Weights of a small mixture-of-experts language model, trained from scratch on English Wikipedia: 12 layers, 4 picks a token.
Below are experts of layer 8 (counted from 0) of a mixture-of-experts language model. Rows are named router (the router's row for the expert), gate (a neuron's input weights, with its number), up (a neuron's input weights, with its number), down (a neuron's output weights, with its number) and show model dimensions 0-127. Each number is 500 + 40 x the weight over its row's rms, rounded and kept within 0 to 999. Numbers have three digits each.
Before each expert's rows: a language model's description of what the expert responds to. This comes from a sample of Wikipedia text that the model never trained on.

# expert 1
It responds to: Values inside infoboxes, tables and taxoboxes: taxon names after rank labels (Squamata, Passeriformes), coordinate digits, table pipes, section markers.
router:445475423478553528526469534501552510497524510443537507462503511569391458483487502386525488505495457490507495469539449547462485464525505457591539466493504432508522523493476474461512495534574523499516584474557487484462578577490489450512509521515488488445486478540497536557544450483490502484588466532464493469557513539443509466444515554450483464466531474481500450587479445509401537512522
gate0:483474424437534569508507564492437429529478472463506499517489466467489548471434490449526517454479431545464434513505427471447428477529545509509472531564536450495451508549514538471567425555509504492507512523521529482548504541520507465626552493507490471453467511464519481528484470469486508484481492506417471520535510515436567473527518569573488463496580477514578463503502461532483499560434
up0:506500517524406428596460460515485522464508495460548546501542561428470499491494512537480533460487582424490515472547588500491550481491449533461490511450484566539525496531528513522506520448465498508478497456467462514495494500467521507479449521530456490568560505519556510471527534494611452512480455489517586498489483480588407549526494430465475498524452526478463522553566538536525454433544
down0:483518497483447442468487498505490473470515497497473487421535480526479478578519500527488457526460520470519539450479493500474546531522540488445447535449502476501530498507526512461562524529573524517509577508526485415458545536490439457477488531414448551551445479563538431495575457458475504465484421548539518453487501519588442503530460458512523419499530501598471480517498470453460514413592

# expert 26
It responds to: Connecting words inside running prose or headings: and, or, but, until, to, the, his, as in "Early life and career".
router:469440522496512499489494523483553499426505487494488474474491500517435492471493628497492526493481527490487437448474408485544496510580533476549569506499558465511542466549496520502532535577567501564501546466464484473480564550394547465535539551553529461435461532487468525487496531466465491542588531484497488459584500512490465507464543551440476444453491540412463461531505517446505495491475
gate2:480494552491491470490465598417495519495494434578460379429465523491497503489552506507499503526540493481498458517460475471513441501467512492465527470500540424488520480525510543528548476445470500556580521505474485500534504412477537434585520567506520470509486482479495459467454571497443521493547553471502504492472601544472563477550537489455556533464469604497518502534476549516488497543555
up2:521414526519484472520507593481536555493486518488498464501493491435505484548511486442482525510504505465487475508467489475502392485491512490428536603446465478428562531520510522500488513438548525543480514426509525539455570551439556509496579560507587512475468494510520476439477514461501417547531484454478498515558543502530475491488552459428531526463581539476512431511444536447509514558536
down2:465552529576487517518469542441503486592442440497548445575468494455477586513486500545462481497478487541538453490460505475519477493515510469563444520433490473457518502523512504484450541498508564486542542480407523556467559392411477442467504523541598498541499530453441479472503478538471463537534515502542466503502479521493483476512583509510537541499509483556576538506442560483499486454465

# expert 63
It responds to: Commas, often after closing brackets or quotes, plus dashes and clause openers like While, Although, including, starring.
router:544430493455599481462527541539585461414485508477477466509499493532531417514495469402488577490471533452469472469497480497518487538447534418537467434475517437522526464500442490526524499519509509586548529497490482442519591524489543449574548489534443514519467497493416477542509528411481481522538483480524446527536487512509536443477505523472534459492558493488489489519599482492479524484456
gate3:511485533542467528573533424519478497526540534468541463492524463451474478494479509528445484579484524451595462495540470562532516513483546485453476537442558560554500537532418540546485526534479430446520484513483500478544590592495540476482560522488509439489517562527501537512481541477447449527513499575497495464544465481477495505556486514480558481502565503574530418461429455459501554468539
up3:478499529523482495509459456507465523504439523491559465482490455415452472530504531474492522566443479489580485539462477494507499554478471520511475549473511414566497513524511502595518516552488426467503467468509452453498544568446458434536570498489527514515414522504492541467527487512435480538460518559487448585512423471520472567525496448469523453535462473542467433548412463578520510547509
down3:505500470571511503529440406499453495462514514444513470496511508436578529487530524498493482457485554428530486511560527514473565482531557552432519520524581623533464502528506435566496488503459489477528489486501543509488566518375465500459570512523525475480500524471484538495504518456479511568556451541527559486531449537430485466538471498488561460534552558500541530520466471429465483508518

# expert 13
It responds to: Opening pieces of capitalized names and words, mostly first names or surname starts after a first name, such as Robert, Re(ynolds), Ri(poll).
router:483469498546494468522513488507522430443567561439512521514495552609498479505442522471447486549465539455496448507475459485510463532492526492529585500447521464514547494564428537435561499478486466524512505501481462483433513535494469467525535567555457481387484462586454560529541498470460484468504469499477482470543490512406455429416511486515483492483572541473463484533527555512474560483495
gate5:582519564529472540506408516503414490461558472501524501502479515616487581553510517434520482525471514484536497493462466474541582461483491489473475444601546480569489531489487476474531509556516490524531497486512504480484436549482501473439490506452517543453514613493498533564466462493450436529570453507496495585479504483566425503522480493492515563455490513517483460483504519451489465517436
up5:540482550519433521529475466497468457484551481459450516493523577430555548503538482489476585549481529440462513561516416429532480504481494493519481544490469503528463513525532516437512464431475523469516493459581477424435574572435517484544491479535522539474458455501490491440507471518529496501518497477497524536427456553574496519429564418466544540456512594498458467492529537526523482466492
down5:495502532418494492496501518650504484560513477517553514424493505502561464570523484485552499407540501511543512539532521559477495507514460419518500503547467492498526439490534474500456470528413495532553483465460485453479492455494470524530435547487535539462543533517457504530470469535559511451504450417506499498491548498468535432471505460502512470473539489463550496525433482487632555467457

# expert 52
It responds to: Pipe characters and separator rows in Markdown tables of sports results, election counts and award lists, plus semicolons in list data.
router:553422419463541479505498457549483445452539499466500499506489508551483439460434495446491530491477588505411443447500469536544456497540537511549521458478519430494538537504501511456483505517564479539487544460506486527491503540500492467565538477520482462457490483529445498545536504413527531576542500476468510518586549522419488539466542516506468480445525587450434434485557451490428532467494
gate5:434480554490531467521524550502514523488457545502498497504469426466434528523517595462503511458546472444445556521509569428501544537480447522531520385519530525484467543504470521493487481497520526513552484467432479496497529429496459561473522470540515524421572520457468450523585530518434578453492489539444501444527509522473547514435533506516527507476447420549495480506505431535530432484536
up5:494518569477507583515506476550539532541502518448481473528489396459533477470528515469490430506454566532519548489468506478451439454478476565478471502473489485499472494538500473525515514542506598527527602529449490546550473543549450505462501526464502506478485512521527506514481485500523344523567583488472511493495496494480517505533488420472481497502494515458620477513431555452525530452457
down5:577522447488539519450487500455484429491464469512493541395566513439407469501460497533519560478560517527468498591477556427483510491447469527565487430490500410559482484547507489447525486556542474559453460531443459522571462507484479525540521488492433519419492479524474499495527518464515464451499465534500448513463567477495555450500556503565516508481488469517541472524548531547510467533541

# expert 21
It responds to: Nouns for time spans and relatives, often after numbers or possessives, such as years, months, century, father, wife.
router:466404445544496455469497502548541462424543534483466492486495453511407416507457495441516531536446507448459419463492510539472467529452476524560538470544587438488519474524414486468458476497529519513517531498585504425514521535395534498534551540508540461460483507541486529533513497497469531517497455480458466515503456522467465458504430496532482524510564531448441502529472457488427531490448
gate0:499510497464446543429450584486457550479490525529498494462493481452488502401461481453506493485504550512492473474473500520502431391422434559521487491499486544529471480633473454481526469552525542503554497479469470433447452531477477500449460547504527530458427513566443523519531512495491505530473503523412474541479413512466468538465556554546469441506468514485475515465482475526547557515497
up0:492488533522573543513530464454544499507474520467483538586483516481554554479579458511452541483587424456449472443446504511583488552625437515539480498480460523529459550517478527484544502496508485464519542486553498539579531451492496508473550464497455460481525512550527483485561516534494515522507529421524492504505453456536520522531469438566478432557508455471528467511499487395562533504495
down0:476508573465478450478500519539550467429556521485500474516494470486542510565494541511456544519487453457498471468531597426490489578546530492482413545452451524527538460454512478482502496511511471481440530452522488522512498552455458496477515460539509506549512483491522532508516523535484494439605562471483520466631468527524483536544446556548469555546456485437507474607486469507520534437536

# expert 49
It responds to: First syllables of words after a space, bracket or quote, such as al in also or alternate, de in decree, Lo, Ro, plus digit 2 in years.
router:463465433486513501461499514494537498455488482466564527457414555495505446512512521471531493551476532496527471389515472536554476524471481473581525444468530457476543464598489529471475491509603449472481521487507469456476516533473544436503553578584496490449471478467438521532524540475531490522452499469489437471555479526410548443494521559496526549457529527478516480534507521429480594478512
gate5:449582435412452494447517567467501498473478477514486459480503514498442509501520514566524411480458492505549501467472478523490513467490437533517496501400540544505501492510516472534533507503535578398493441506504441513527516525449513421567531582504509502490520567533449525458524533447548471478522437548525464439453454503418530485512537484468562525483512550517462441546547484456498466428512
up5:484592450498475515517525574500500489498488494444536520484457525539512484597392481531456548552499484467480515486503493498482466471497545529590515554466538381496546502533536533563527569501504510486543421424495529528403573567448560550439525442432553517527505513529521491511483498509518496525537529448490515481500487539534566479494508482492537487545483548507501526512477523438560505491565
down5:527549487503477504494522499429472587555489515518483421457483499503442496431522525506487555536456408527507457528441438526535451515464468510494498416442444460419476535431500494499563503467510473466551544510431490463438489521526566539492560498511516550450513449505560471448453451467554530534480471491485558578478504502497588498492471506492503519534440485527476504481602508439435491515516

# expert 28
It responds to: Articles and possessives that open a noun phrase, such as the, a, his, its and possessive 's.
router:481459468511545490467502487462561527484505475528500496461436516552427446464513503424556518521457573481445455455506441517570490469516522475585565555458513470561523550491501561470542491516555490550516519440468498471488532546451553483493557511520495465431432479510493496569528540471528496522535475462436469509589496495460465490512498532509473448441533545436382503511487519453512528440429
gate2:492408494504567581476514491538392525441532458498548512502474452516458512433465541465541544533524514492515450496533514417517530458472601549478575567473571483553501469541461511486416485502542477504457458514498493501594508495509446518505517526496505494484505547538481512580481546512539492532459463477464491500474488477520533420533458449474521445542450503488451496511462560506487509545396
up2:486539593603414461546461479539496511542543483525478506522499520504503527537552499481500521470392530480464504524505473504529509452496396462492516423511573500466512503487513508458541583564473518487407492461494473510524487487489433516501481405458490450540579446475466414546516434451527483497443493482443493557497548467469474472570496458489518541518483493483477483532499452494520474430499
down2:473519520450480498517469528407529514470441533472521478444439467470588471608464492509466479504465541536450461485474503486434521521520557533473565577489417505534504525511572533534469538485427574528497460443523537445390485500510483421551509510549576509575525537522496512462500487447493461482510463491522463534500502480521516564558514490417480496481458460499488503499464488516458565540477

# expert 20
It responds to: Nouns for roles, relatives and institutions, and agent suffixes closing such words: School, University, father, producer, instructor, -ers.
router:512494456469533437470555507506489444494514516504461535493486489506433483516555543445497453494503498507499439389468476479475482567471541436521494472536491451527516473552409528448510480448565577588506519432541464464493517523492556495537509545562533459486408445548476527548481460484546489511572433448472503494501460469502453501459502526525527472496556581428503435530538487461437536463501
gate1:574512550498510511448479586580489499526565503477458449483501522466501582505463498500384526507605495479448508451540527531533447505522458457486490501530504576468528558510483507523492458520486472636443495521471551517488482523444526523488537453477434452467577529474483504544563493557475451525521507541530522497437428501508490421488504513487453540486516518444481493520518495520472491448433
up1:500583496449449438493437469467530515512507523525489446492531562472517530488569548450483527487495536493536525496516408499525497536577449479532548574522463559490456473483472550548498502532459434518483483530522480426515521476535444543509500497455479517477553511480475465549470529447489464522474468538464405525473521574453455536453528534577469556507505528501510507508479552596488543577392
down1:410534467523498513531482562535527567469512483572465455518505460498534607550555520560516520525525493464500499487458447482491429531523490497495474456423458497553471489465469494529474496488516568492497597483567495507574487541487518528472521455505489491526540451418498524535465446463513470475459489494492438425480537474429499436439505501487561433554511478505588505481465448601529506466516

# expert 40
It responds to: Dashes, commas, closing quotes, table pipes and relative words like who, which, has that come after a name or title.
router:564446423513544468489572486481568444478521565504516516403500507514498488435508505494452538478463521536490443533536492508529500574487479471516536465496536421516547495563427537498465509468541496558513533419449479392474537559443486469515515487547496494470484414521476511531488479450488469519520515478471461481581480518472481491490509594531510450528562511447524450542492476435459511415466
gate0:519484505567535453505513537491500509494447526513543531514474461463491488491486417536459521541443544459486539431474520489508479499516470461444484482433591522522438501520488457530599521544413550507507485442546510523520540553497534552469500513510455505486516518506594527476546527525402481524499432483523406523475461509503586478499414527447511462461441558463561525539523489481453483464424
up0:521514459537487574472482414496500521436478505490480564471493452593506463504466498511496555479497462442461395505543512525500491512468514493533486490539477454540481459527524490481453539535572526511571504572468492458539459449519483528506479519447420495548555550526490491470462549540512435511510528505491506567556496447611527470471531512530405492519568527443600545461509533499482463456461
down0:510546523514502547531474526511526483557552571523562428574502491552455461539436561445580515495492478518515578505502497545588528476524473574466448453512524489536476474503451511542539480511565557528497545559551517428479433464568537582547557506393488468519501512464475522533514486447476498450501493560441520559510486496533469500525480509472485544499491492543515544510451469582477494549485

# expert 4
It responds to: Slashes, pipes, colons, plus signs and short prepositions between items, as in coordinate pairs, route names, score lists and infobox fields.
router:473452442511518522523528489463618514382530499443588508471474498532482508466479521503476528500415450551477392478547468561524481497519495503497541482505505421520530511534500481494453520480577501570530528526483485447465506549493495500564468492549454506412467464549492536522452512425563444519531533448487473470520510475473492511491504568563466457493518587421499476542500531478492536471525
gate13:471462563549521555420555480497558465487487435428536534535471494599520478430459498464422516567417455441530532515483455445477486512556527483523497469495452453555450516464511466555568456509508465538508483448504504504487493497462455471443491482510530528472487497499445522541518494557486489463507544485502627527470550474537501509547502530545430555501547519543444455477491463458472581523497
up13:546455523508480498518508457494496337524481467421556435525563556460554495491520565496509533552496497516434511532543491453474481509572495531541488530526455480504562528497545469451529490514447476533463472440516450516499459601470515480515495498427530540456491545543485556454504516461559529527490525513507496523472469402529457524481475516471431437463520530576462493480535491524431454520525
down13:463470483469491441515488495454499496557508530531501459551552484443530442531505386490503541536445516500475511532468534488501458471528448499447543604593505518545489569489484521529446503545417447550449523525536448492507445532417464473507486494485514494500476497417477399474422499539447481528573454546470547532494540443495489528480477535520459513474537448509457514464519480428540536501544

# expert 12
It responds to: First pieces of surnames, place names and other proper nouns split into fragments, such as West-erwelle, May-er, El-ena, Williams, Johnson.
router:493512530561500472509562481505542458425542474505524563500495506596472488527474473494492553491426479473467473478577524521534501525491577503486507470483495449494476535496477498382458558489523485541534535528535489476450593549478524410568475567543482469424531465494468490533537494478517461498480484445462555519564447516450466523426523516500537491463583462442469469544517536426499519435477
gate0:545505557510515537504546510478493458471510458488404498500595533529539546472461487486516463519429560497504466526561473466493475492452508437491496553465468494467496497554493532442568542477452522508480439461459524496455537461476476473480556521457411499460424512500442475494464461471439371487578452529457451470440528519524451452450476519443496507430540530483501488460535586486532476498523
up0:505486556484512472497420516417453486518526458518558525485493423484512488548492480434569502578423528535509511504468451547508500482467484473571527453519495498500539503498519462506560489555542500471530515464534448482475481507490524512487471619507493473502520521544538484544536445575541466467550533397470509512453443507401489499496466474501496549486494455511445465452545443525374481545452
down0:543499488535484536510545444561468450462536388535515477495507503537515522481406443521516458452477553447474497542594488475483524506493500472487479628512492538537442482519491494488510502473462589482512507483494513516421548483489488466475609527456503503447463493456522421469493447471468469500506432500519525514495516569533502422460494577504484522436522511529484520470512603532560474476497

# expert 9
It responds to: Full stops ending sentences or abbreviations, plus heading markers, closing quote-period and dash, as in M.A., ===, ".
router:528474458497519491526501446546600492506489496519507536476493507599509526488505541462467491535477484474471432412535476496564502523505520447535556457482567489456526471518465508531510559499565501550487545467553503425483517488439570481535526562505441439500418484529509497523478504413529468514581443425424453524488442521473473467443499492438491466484478540443495506598536486431513491471485
gate5:501454448474492504539488445579476472474414507486534526443484460524532487501486581397462530530502535462447542488512532477483462476549493493459544506477504449447502467483515442566458571500565533511512495506553493525448486481392499514493529536477484504530469518509557496491450438525518505530553480526363485563464403540441508572482536484494507453516476460428495532548514465489464513481453
up5:528437485480476524482530548507456483444430511481461529433511464509547462578510516428492544445451501482416604439451515359491492547525488527495499495514490457475521504473534478543564546514469516524442474514568514499436533508460499530515574558543556520534493521490526489499437512576513544499496577509493451552459413530539501507508465484475439442475491467526442495479518447495531495477507
down5:519487513480435469457449478507557520529493504533471578520568503462585562567461537549466473594561503518455508499570524491477486518582533524529474639463477592499474531503446475574533484483459526487454536524484609505441500490507504505509497436511445514516533495523561454524534462452438500510530429489469512543493505508512524498585552487537481533508476482502563500523496527479519466489522

# expert 53
It responds to: Digits and letters inside codes and identifiers, currency symbols like $, £, €, and spaces before numbers or coordinates.
router:493483458523502492517559465462565490470544500501497498507484484585504528501504482413541468517371517500454424482493504485506486527449556500514487456425494432532541510561483539416510523469531560511535509491493503461484555539442515456547528508519467508446472468481521516525433487402511405460551445494475472448524503553513415411456473481459513446487517565478445481554531536468459520488483
gate6:487503570510491513552521512491519516459553466503572530489446447598441542547569502440509460453475443472448545471485456532458403511518497466476510492572492449500497492521517455486556467439516520478552445454553510536511490521481508417496496452497508488501525482479569570499439446470466496456511484548460471527461516540451549540551514460510459473499491571442558471528453603470420472505487
up6:534478462443512460512489491571548503539484522534503477471550449466581420439490510425488534432539489508481528537508507501423457493452486533503515481598509453418458598471531543530484524525530504540529401437513535517484551486510500486464451529530576532484486489565453526561508446475484593519543421485470515509571499476455490435511503510488503550523507499500483483503401553501486482509507
down6:496500561579569496511453501489503574467510453413493566570506465524505503515485503532507520522481535479466476518462518544476401538455552519455488467500458422494486550462491517482528555472568476465520537493457508526544481521568526514510497438440448461520499503622490498579480450541558533439491566513470464446532490531478494501513573462531511548473557527495582511489469519434492557446521

# expert 8
It responds to: Capitalized first syllables of non-English place and person names, often South Asian, as in Ka, La(hore), Pun(e), Raj.
router:478487474523581435508468475533523537427486542459517474497486504578512438554495477508502512580415542466472429432444461514543492496496551432497538513498470422520473524536481527489497532546544466499506529472518460443452544519499485431489479541559453496434476489577488542557474508478493471508473457495466495496586524525382446469477477496452518501484619499504475476508566482502453511471441
gate5:475545486486480496437456498551468491536446506485551514544466459501544541558533491614514407450428558508522477489529470521547527484488471471539433406486482492521476498548603525467547512514521487512486521482488454395485522522541486551563521529448476530497537524600431539559491514467520526466575462451516579496467513442550469508429537466508535470521516514482464503509494497478512466451476
up5:474471491486535530516509486506479409515490518487483462548454517508517479466450488471498455557486492512545490470455483516468521438506502595427465465475544453497503569471432580470563533473463502455522450423484496454435519498492457553476510563464411478545551536507469474477394469527518543480551504499559427586531526463541479536506479451525542476557575511465539521439495516435460521485460
down5:517530525568508509480484545521427561476478412490471467495494549509585525464545427501421524481601456549447502461555461559547552493550528427444454486451464516500552519493626516473491440503508526492490494467520528493477484490506426536473423496457555538552470485466464535478550517474521434464521520477493575466465548515488508445497496484495483503480540491492506537489527455531556463488576

# expert 17
It responds to: Main-clause verbs and -ing or -ed forms in running prose, such as made, used, took, began, starting, consisting, divorced.
router:547469481465513459472538532495525468431490502487593445467452485552449428440469505461468566526389511528437471452472460415578494479499508496529513460496484465474560522558482520460522495551545563491479514469519483411497551575450497431503466524533471462500472500561488556535523464460448492546490491502425466477544479503505508506456541530489485512503518505456459467528481388474513550429506
gate6:497421478545603487521496494493467514405467469488565500493515453563491504536448448445477488511511493485424544464488471550575514471496480479517587483453454476473605512435495498515474519530502472476483461478456518561480396528489534462467485455498563527522527552540574546535495550485491550504482539463475476492477461483508516397475470534554552514579568455512511495457507469470509512551465
up6:518529475454548459493536447556452505484492548581505482497521539426432535528550533543515522536516464490494553551487539498482511484571408491499515487415434548518451571522498526546435525549428533518479519437541507487468477467459536401500509535582485465458463554484552492489521478447477478489526506497455499446514513573522478535475524518538533508599444534523503504476521492481477613507463
down6:567486517501571510440529459472468468498502503529464440516467556526605423499534589464501491470505427561515482539518572520494446482483517512489406431523540471522498483494514443529483523540528501485441430423502515522491408559463490435441471443531503494465470495507503508513506434577493516539476512451538511508530523451405480523568531511498475483504481421513559526462468483489528555511537

# expert 18
It responds to: Sentence-final periods and closing heading marks such as == or ===, also line breaks ending table rows and periods inside numbers.
router:496468443484496520516468463525574499468463504484555529445489524602504508556492557459473477533496518484436446421537505470570464536560520423569537460442550493483545506533472525521524564513561503528466548453545497420468481499425529497533524521468479489507476479516537515521510507424505452545580434468419452518532470574431508464480506511468473482466510492447512484550519491411512521446449
gate5:492483450515585542486430468427514419511541520507500499458501520499519501487547486412505505498483524512524486462488482561501509525550511404520548479503529574474498455452380522548537489534537438450543456434514515505468483522410540512462499480490454505518473478513509528531530548455542590464448543470409522550510522529500497427545458473447404527529506539489513482485537526478542550544520
up5:499415538472457545511547558494485583497510512478516504478498494494513418433513472547504513482451433483509484508474526445462538505452544549460460505504470480561541532481525513514536509521475560534447579548474503594539487482521470500529398460446514520499518434470529559441449440486506558530507511483576465490410464413488503514559504506528489494486488488515484604558517582488489503485566
down5:469495541490505474458485545562537523444557497499465458533461514491435482510498500554510471572408519444538457550419534458503453457480504493527494521428522504496514510527524512485517483535521438519467478507501509491408462535501473442543454487451543499500514485439605502511548573505465427458489522519430480499483493434460540515475467500404518495527490483486504449454587615520497472570445

# expert 60
It responds to: Prepositions and connectors linking a phrase to what follows, such as of, by, with, for, including, against, especially "edited by".
router:514434473460505510460540521490520517410498497464556510517484514549477481444483493477530582546477472463504373412524439497508440481500575469536518503491528453492503449549469491478533472518546537543531512499519474463503536557515516423544541524541441488471453441556451471563491517495500405590545514508502453490542488484529493535436491527542472456509505567435506421521518471420466511476467
gate6:527498562492507501496488475611534574489485455452492493451500482499535509522457462478542592531541443528444537544554505550496522482494471556502476517597492542486535454519475523568476511526521467562452495475520542561451496484525481494609505479484501454456470501475485547532551457473426395503533500483545532482456596498443472524568443510485581522516546508486475542487526523450555502538509
up6:584521467487489500499526486503524466442494533493546509451577476422500466497508441524499571624461434447467484540446533460475554551563510495550506530569491517543494431520467433493531606505498505475490472520513460507537512496491524546497536509456496467423434442516443489558542514463532486569457475496480563550553471518466437535491489452488481497568458461525526463432521490545488506481464
down6:443485544484453489495476589433476505567471500537499473497439461551421482414481537462479459463468529574496476552524470472508485483525498495534482548470449529478428579499545514521430504473453535559598580514434490496512493530496448456513490452539546465567458542458463384496469510540481525518545508469449479514476508540576532533555445513461494547500520502490460475489532494476486563488494

# expert 47
It responds to: Single capital letters or first pieces that begin proper names and initials, such as D. Michael, U.S., Hapoel P-etah, St-rasbourg.
router:480476551492513468523498460468526529464498481436523507494455485585514491523509484478486475531387527479477460433467458495550434505513543467508572462483480477499520481505490532432552534496517551495513524444576431476490574531457499460464496579571438498387491478548459524550542480474507517584492518464469479468563484566468477444416480509502507473444561541498457437523558527482452506466478
gate5:501456475432536511500460477533487509466463438427487457400594506393496546528461564513434510495488481494509493477426487464466479447491515518509562591378505545484499486502549490547465555517543486535522544521556538479540498481470456479484552580491436503477487545570466478483529515514504506564520434474501497567508470495499561438443498547473530485532483543482507508537492511493453565529479
up5:544477449556482566464536467471460429466525566588433490495483456516463498471533502431518374492472486463531445494507495497518446473511504546445473465562490477418467461525504508532535498466500514411526475530546461459536455529432560520471507555491495514532478470532534547467477512449526466504520459508504487549521490588454498525507450497461493448448513521435438533527463469514530478521617
down5:481480460451456490430526470543498511449454483519525554468534449491531444576492436525564543459529467524536496430550500488497547481502535497538510572466527455504527424480447482465492482586593478560483466466510551498544509491443484494450566505468470478497504542539484505563536582539513496527568490490419526495580528427503466474514435506468511502537439445400495540456544503518503494539486

# expert 23
It responds to: Past participles after was or were and in infobox field labels, such as based, built, listed, published, Distributed by, Completed.
router:536492543510584442543527440542575474451514515511582462469433513524427462442475546438496561501447480533466483445491450456555446518514531514527491436457526474524550481510378462459499464554512526555487501458561535419529485527491506423531473512521500507494491490528540532545490497482491508538478516485427480431547536566480489508434537498510549495463548486462443487585503442513529521492504
gate5:549490476531546533435418479522548521479516540498546443528468517521423475436494505424503505565466474548471478465522489504486456515452524469501489471492447490564570488469567533489519512505485458529408480482479537541446469560495532545457487470501478534504427571532620429553428503502485542525478575519469532557496501572505435537521511526443497531468498537451522552478528508559540489524443
up5:461562530476437504551514453524542547524496494469506490480506518487420460448461471526581476469554495545486455525554414454566489514497548523485464516494417525493564514552511585422483536496434430467466516486508546564507480531477570469510541475548556538488487562545548456530423536408532533467563493536505473532543469528526463481485420538487470564538530511517498544505478504448504515500471
down5:559506462506458482426528565526482503498528486480527510538509645519531500438538548470537439502487424485508517527471465465431555519458478484496443548562488553482491449506473492377490475518552405497452499513476475467532507518534493446529459462539564505527476570491499494501477530553556491429509522494482474520439545501553515483481435511459460528486460543525540504502449494517582523441447

# expert 37
It responds to: Line-initial dashes and bullets opening infobox or list fields, such as the dash before Owner:, Time zone:, Education:, taxobox lines.
router:534490448501505501495524477499537445491430520495559486423426516562455491507482482483521555478510541429449408484560474490538454462506552479536530425450561476559497446531535537465521498515581478573482553464563438474415630453416509454495500533568476536483419481533479510505513517448504467510530491464494500484502511514493495497457519555504518496478584484461485513528486497473472555521492
gate2:499491465499442520550565418559535509497479484516467527492481495508528508470511499455450512492565514462545606479445493506485573472538512512578479456528497481550489464510479522515487557528506465548475484484476479496550515562485493479504579414583513506476537449454540465507509651473503512574554546538482529445554447540453509531468546534575490525577544473491438528484467506480512487481459
up2:600531539537493558564489480490498482468498512540476481529524504493444430496550495532458451475434532463500544459487425468526434474492569549482423469561493439507456470437468535430490499564448540505493449482532534516531537522493510536446538518510507491570523536490483501523488436527481450586442532497528457494433478585468567482445549513570468524520501520542527533483551429437468468498510
down2:510479477548482530479450456505475459522391425528528531496506439495447523604494541571478537477481608455477575519480531480496475485521513513491578534479501534538472543509474612485581472450522439479501530505470489450429507521443465515495496478507466518425509514527510494469429472525484515487543497579511542542531460493545510488508491502519463577496509500508528525589546508447418492492443

# expert 0
It responds to: Personal first names and their opening pieces, often after a colon, dash or byline, such as David, Robert, Ter-ence.
router:503466535539496457455535495516491523429560507485493508478478514585448537473565501471448577546471454435453451465449469484532442522532522452458523515504498435475506455512427519431556487511599471501473519453568466517470578496485542477555510563557465467461499406568489519584548511452493434500578446488484504473555470498454512506446559487497502458485524513460501484516558502486491520492456
gate11:530529475527449430494465457522470474545491486549485521523515496530493607464503469501523489508453460443516522517428511570471412423486461490453543456577542427520527484430479510479503446431510513416502491585486439534517519505492559482573467486499452472494505489537478502537520562468494449503570494476427451535539472525422475458459451487457498431472501453485472520550524439517480451478546
up11:502498526511491506475510508474485507435506421494509545425469455542458497486545563450463531483508434480455577490504533517485456491510518463498537499500484464455480465465493551428514523509454508405545429499511470585463482502465539492568538541476403515543528476474544522530457513458480518490524532561457545555541490433425535512496529473418489540436560511481386525532551572492483478559502
down11:441474514423516444521489553507452543576509515494495465565494512376530551476530525469464490493435518503496452506502506418468505448517388517478480423459485520535480408517493507468426464441521572478470490496473476468459468485511452493462565439545557501558528533454441560485523546600466525545497500523494510503491535464508497491536517508562461476523462493490548453516464448525505451480475

# expert 31
It responds to: Word-final suffixes completing a noun, chiefly plural s or es, plus ities, ations, ments, e.g. failures, services, tracks.
router:488476452439479494476547547521524477453570454457564472444493537483394450509469522431512492558523516482496486441474499506545484551482503470522540446465488473495521530511499545474532507467483545552500503509484464436517525547432621494578541496553546502466490425526499523526467467461494496542507450502402472446486491495444505510450549504539524425470536505402474508498491466429427564483463
gate0:458497494457518525413473490542463492502516553496501539424479501476474543474470558491530478475517466507493471543512517453440517571487490530488521488509473541418479512515463501450507527494507559564487482500499468468547491427447551467405563509533460506525513519482444482440520518442497466461512466463489538465493534575520417503531475538485465526440478531558433564562435566516471623577442
up0:608500557451482490574496459529481413449512450560516538499453532440520529477467528487534457441518503472460502488466480444448524543485474443406466509497552507581460472507553464467539588473462502531458582472518447520513510534496427488483531478516474477494439484501563480437489534451521508531450540553424468489502566489467519469476537544464470592561514502438508503500456502502462494502522
down0:498448471522565554504552505535495513485482487490415550482577484465529511470472458471497568502546540439513528516555420538455559450494466466520525451572427527536417556521484480506418547495506517563465446425488495543509511526587545545494493493436542450468523457527492484513435518514550505493531533476545548437506570499443459483474441491517549456495470541506456465537480556446460483527485

# expert 43
It responds to: Closing parentheses, brackets and quotation marks after numbers or titles, e.g. kg), (2004), "Year", plus final digits of numbers and years.
router:556500462501548485520522509566596511451532494509471440471457472541449496469476557423485540524448550527505477530487510515467492537473513469484543516492549437469516478510407499455477461448546488513519495448523492450459621529480518449539572513510516468507516514534458521544550460443470486561590517485402496504521456509430510533497542513472551436525529491462448492554528407488420507488494
gate2:518498402541555501494483528495485518523443545542474441517490478513517455473496512461440458512465507553470455540520431449477472488559462515504541488526539498512483399510468544548473560554571490413493563518449521476515493491489519508482471462501434528483539456465416492534495425430459579512529497496501495491501515480429501465577424511542484486529434561470530490591477437457439525517545
up2:507548578453457548475489465576443528497547475538511515511498446471445497466556536542502477539495580556595519522550467458446474502547575531534479581519531513569502528429476440538502501515551488545467489472447477493481503526575523543518464454479507511526423509497514523516501508459529441480499449488548533424505515601541483513520536470474542464487484540449494497448425443436514546476450
down2:529546475519470514525536508516504594416533449450514543485458551465497479519469538552487488567506498529490525481474486497492500563516562499493474552502494538421471539480430495528544514471537412523443500514514486461514514519522469471532471471517513500482456556493494512480381470506486495510516547527516567564464428448488467477451547429523522609494570446406488507510568538530582563516475

# expert 50
It responds to: Hyphens in compounds (black-and-white, film-making) and single capital letters or short capitalized pieces starting names: W(ight), L(enny), Mac.
router:516501495470505500559546476484599464456508501506525524499458491525506512529501490498522533510434514438472473468487469472556488454519583415567545430468500445538543501567437574463541537525507564553539548517525472378525601466465480465520501529548473505393458519499489526530517486436513479486546525501473496498521528458499450435430466521494530545479527520425468446496532481456468531491474
gate0:540467539549510574480462503504576460479482434449539522532465509515489465508486533505438548468554518564496471476472495502446532537499543509451491504476493479428459509532535495530463484523545461477538492498465466520465548492455435507530576447509549539517504521565516537567514553512494547488549569466443480449544464531623424537533543489523496543496595528405557438490518469562506487457486
up0:557453473471550556423527519484502464511568481534554499471440467440492494427495453501481486485477422523529560520461508434501464492482461512510549482500361504538463497556535444506444466525554516449541515495479461523522467522509437501481525538477507503469497472475521573522531537502478404547540544520525505482554506451476516529573469570433495480507523437539529456541445589477490531449457
down0:505501522469488499496475561485526494509473511435531439511485518502423476504543465496538479499451486520536486434500530458442564520534455498501371495501471545526526505455546436568523547433414528469461491488554518466550510447548416479534475465502494518494451575471481483488398500451494478551497487495474463524548552491501477457463485489508527536480544573478579550504527507561611500493427